config.yaml
moe_layers: [2, 3, 4, 5, 6, 7, 8, 9, 10, 11]
router_score: "sigmoid"
lr_router: 0.00186
num_attention_heads: 3
vocab_size: 2048
norm: "rmsnorm"
rope_fraction: 1.0
parallel_block: false
init_std_up: 0.051
learning_rate: 0.00736
beta1: 0.95
weight_decay: 0.054
lr_head: 0.0205
final_lr_fraction: 0.0
max_steps: 3306
Below are experts of layer 2 (counted from 0) of a mixture-of-experts language model. Rows are named router (the router's row for the expert) and show model dimensions 0-95. Each number is 128 + 32 x the weight over its row's rms, rounded and kept within 0 to 255. Numbers have three digits each.
After each expert's rows: "gets" lists some tokens that make up at least twice as much of what it gets as of all text; "comes before" lists some tokens at least twice as common just after its tokens as in all text. This comes from a sample of Wikipedia text that the model never trained on. Tokens count by the router's weight.

# expert 107
router:173181142160160101100095177108149067156142092108107153149101167160125184169112117128118126167115060181054158162188145054151162089113178128168091169179107133125137104138182146150154103105139159174130121108128099089120113124135077106162075140137096085117121130130140113129089097147180126115
gets: "ts", "ft", "ted", "te", "ain", "ings"
comes before: ":", " of", ",", " in", " to", " and"

# expert 105
router:133153165175110095115048145070191096141125100125084144125158139071116139116169133115144153141102143169106180154132155154118120116135174112155095138116080135130146104124115174122094144125193118091133131136114039159144087190135074085150154166137162188117134094159196139117134091145185171121
gets: "l", " August", " September", " May", " October", " July"
comes before: " ", ",", "ished", "ine", "gh", "ative"

# expert 123
router:139135137149125094172124107059179103123144115090100157104103142065157155148121141153141192152129080184134151174160144107132100163161176141130127132147119094105159084161160159120144131075148139115194132164161086204151099131116113174133124068156104180157139106164169196138154112169145120063
gets: " |", "|", "-", "=", "===", "|---|---"
comes before: " ", " \"", " D", " S", " M", " C"

# expert 80
router:155155150159157092114086114128153122115070126072115196066112124086148155131136130150073179152095123140050114161160105087196189079148142152189085109116114126113180123133126147090146127124139145140113129149130163092097109163169119141171118149113096120127101114125165148127087067171169156054
gets: "%", " /", "–", ";", "/", " —"
comes before: " |", " ", "1", "2", "3", " ("

# expert 65
router:104165190142178144189118142118162106135164125131098206090143089149182141128146186178097179091053112132105151130107098114155164106113155132146100155108095140119191099148126100127126070121187127129160096164131127128150158167184127127189118089161132105123128163181174137105116069119172116129
gets: "born", "°", "arri", "port", "oy", " cent"
comes before: " ", "ed", "ury", "age", ")", "er"

# expert 93
router:131162145147105101176123136026128096111153139146082161105113122122141191106115086158157152081148096202128169133131175091135118083120218069145103124147100138058086090158135161136136044158155145125129113110158140144125135149116130110150111134119123116085082118121161120146107083156187165127
gets: "ed", "ow", "ight", "ite", "ations", "ces"
comes before: " in", " to", "ing", ",", " of", ":"

# expert 109
router:124159172147122136116084132143192100128095154104029197144107152130165152108110164190099191072084162135065165139119096105172110144145134142097091108157047143135115124180102098137136125154127145080131110119131101133173089121135108130103150160145091094166151175141136110131107133124174176078
gets: "y", "ation", "ies", "ity", "ations", "ents"
comes before: " of", ",", ":", ".", " and", " in"

# expert 126
router:067160174123149133105129132132091144066116131111081114131142179074102185104128143143144119126078118161090132122162149097205112151143151112097080120138101120079148151126128123115152094165189172118165093165121109087093093212157076152155124143117117082122082118153199141093156125165169162086
gets: ":", ";", "):", ");", " /", "|---|---|---|---"
comes before: " ", " S", " M", " R", " A", " C"

# expert 118
router:178136155108123098121136109108180105102110084118103185107112138060122128130105155127144172065128103158038106144097130086187201104168174135098136113125124162102132160147119171080122120136119128112076116110122104158083108204114092114178091157149127131170114112142168175114121050135156115097
gets: " –", " -", "5", "4", " —", "6"
comes before: " |", ";", ".", "°", "6", "3"

# expert 78
router:144135155227172124111064153131148167123158093100114189118116136132171185125093129200126142116126086134062149174153169099167183185170115146147111143116110122105129153128131137124084122131138136161103111127100136112087131199174154150145131165072107148152157123189179141171142116185147143111
gets: "h", "–", "/", " /", "H", " H"
comes before: "1", "2", "a", "old", "ib", "3"

# expert 83
router:138248123141129068182098161085145128085083092097114144110130144157125144139133206130106157104117128179086146179156120052132113125127137151130112113136109162069100145146096188096121114114158186117102095157142143111139112121140140117120141128072155093157120085153162127094157062187146119130
gets: "art", "ight", "ach", "ish", "ment", "ed"
comes before: "ment", "ing", "s", "ed", " to", " of"

# expert 98
router:165156153152125149133099221131116082097182083091017117155132135140151145127144172107158101116093100174090146108166143053175174101132130137083133103138092181128126086158118128107098113109117116104142157134093079198103123138125102120103117115154129164155123113177166160161111147147167154089
gets: "ia", "ian", "ary", "y", "ine", "a"
comes before: ",", " of", " and", ".", " (", " in"

# expert 95
router:117157165143118101123082136102122151103128169079100208131141171108168109098122148085093109088032079137114121132147111104116105100139154139149109142144123165092143045137124134104117099111205158102186115164101153154152059122122104159178128174146124113126113144112199167187167127161117153118
gets: "2", " career", "3", "overnment", "areer"
comes before: "0", "5", " |", "4", "3", "6"

# expert 75
router:166129169162126122172134105102121125142111134099095130057096120064216136127091126169123104150122094155126174120072074095133112133205218105157126129179089130135136146195137112114109112071133166143109147165152087160128163096125101161146140109101130150138095112160158158150143099152159124056
gets: "|", "\n", "re", " Total", "|---|---", "ret"
comes before: " ", "==", "|", "===", "The", "In"

# expert 25
router:098127146139195129109083113126162119134076148039113137120131114080144183149085107119121178104051142182110157177092086115134124151135155094107074131133121164127139120168134095106141128137142158124161179122092111136116099216105101173112104145123139185123081055099125156117152133168150171165
gets: "s", "I", "'", "es", "land", " U"
comes before: ",", ".", " of", " and", " in", "elf"

# expert 119
router:094164138110117094115105159088161101086131102119097139138110153109159186129051187139099169096105086141133157139119112100184203102167122111093097112159109182108105132175117134097099091106193156116133146142124162133134088160121150156146133159173182143110115081141180172142100118226127141087
gets: "0", "5", "2", "1", "3", "4"
comes before: "0", " |", "5", "6", "4", "3"

# expert 67
router:136166174169161183133063125117166078066184123126114207101136139072121136083095123108108146114071113152119117145120116103163187127145179074134093107137118137104113074135110178143124081115131163154121126135087099180121137105139145159145130155131089115106081164127169091095129087124202160072
gets: " team", "ad", " place", "ium", " career", "hip"
comes before: ",", "s", " in", " of", " and", "ium"

# expert 81
router:126166147173152190121086099117116086121138096114063169119132135095161115203094123145149207143119123198089183113136160130122132138101110092159117137161095146179149126195162115125125125157176159091117094150133118141087071135184117159150057118103177136171089160130127132100125125160138106069
gets: "er", "ers", "ry", "a", "et", "ant"
comes before: ",", " of", " and", ".", " (", "b"

# expert 86
router:126131132122118100124130137118202130120126099106103202141101139171181159122012119143154182111158128146102136105177135129157174118173179129161118147151111197110159111131136119150099102047153128130120086152145091163120149167172082180151084126127156101109130125134155168090148112173193133148
gets: "4", "5", "2", "3", "6", "7"
comes before: "0", " |", "9", "8", "5", "6"

# expert 89
router:163136163132190147113071105114159104044182133135123121130119110108139213074095138146134190084109146171104167123148150121143125107115176111134130155121101176100134145152105116088132170135137180130142160146154148191118180209122076173182131144117114174136158112140196170123126109134137143159
gets: " a", " as", " with", " an", " in", " but"
comes before: " the", " a", " well", " an", " f", " l"

# expert 104
router:119197141153188183143134126096107128108114132087113172176082196096127187168090133110146138076143142154103163166155156109150121104112127132095135171135144135080152124142098124109066118090171171155121108148142131161148093163146150177149071172136130142142161178128130148129123103134213210087
gets: "ing", "es", "ed", "ings", "ers", "s"
comes before: " to", ",", " in", " the", " of", "."

# expert 125
router:165143145144109177115063123101129128148116064125139138134129167133150176098140124153146089017125157149091099116140075137097121191091130139098112146132127157137048139142113179131072146125146120171171085147158158178162072167159158151119166144098137141145082109084131156165112140196116148116
gets: " and", ",", " &", " or"
comes before: " and", " the", " a", " which", " but", " he"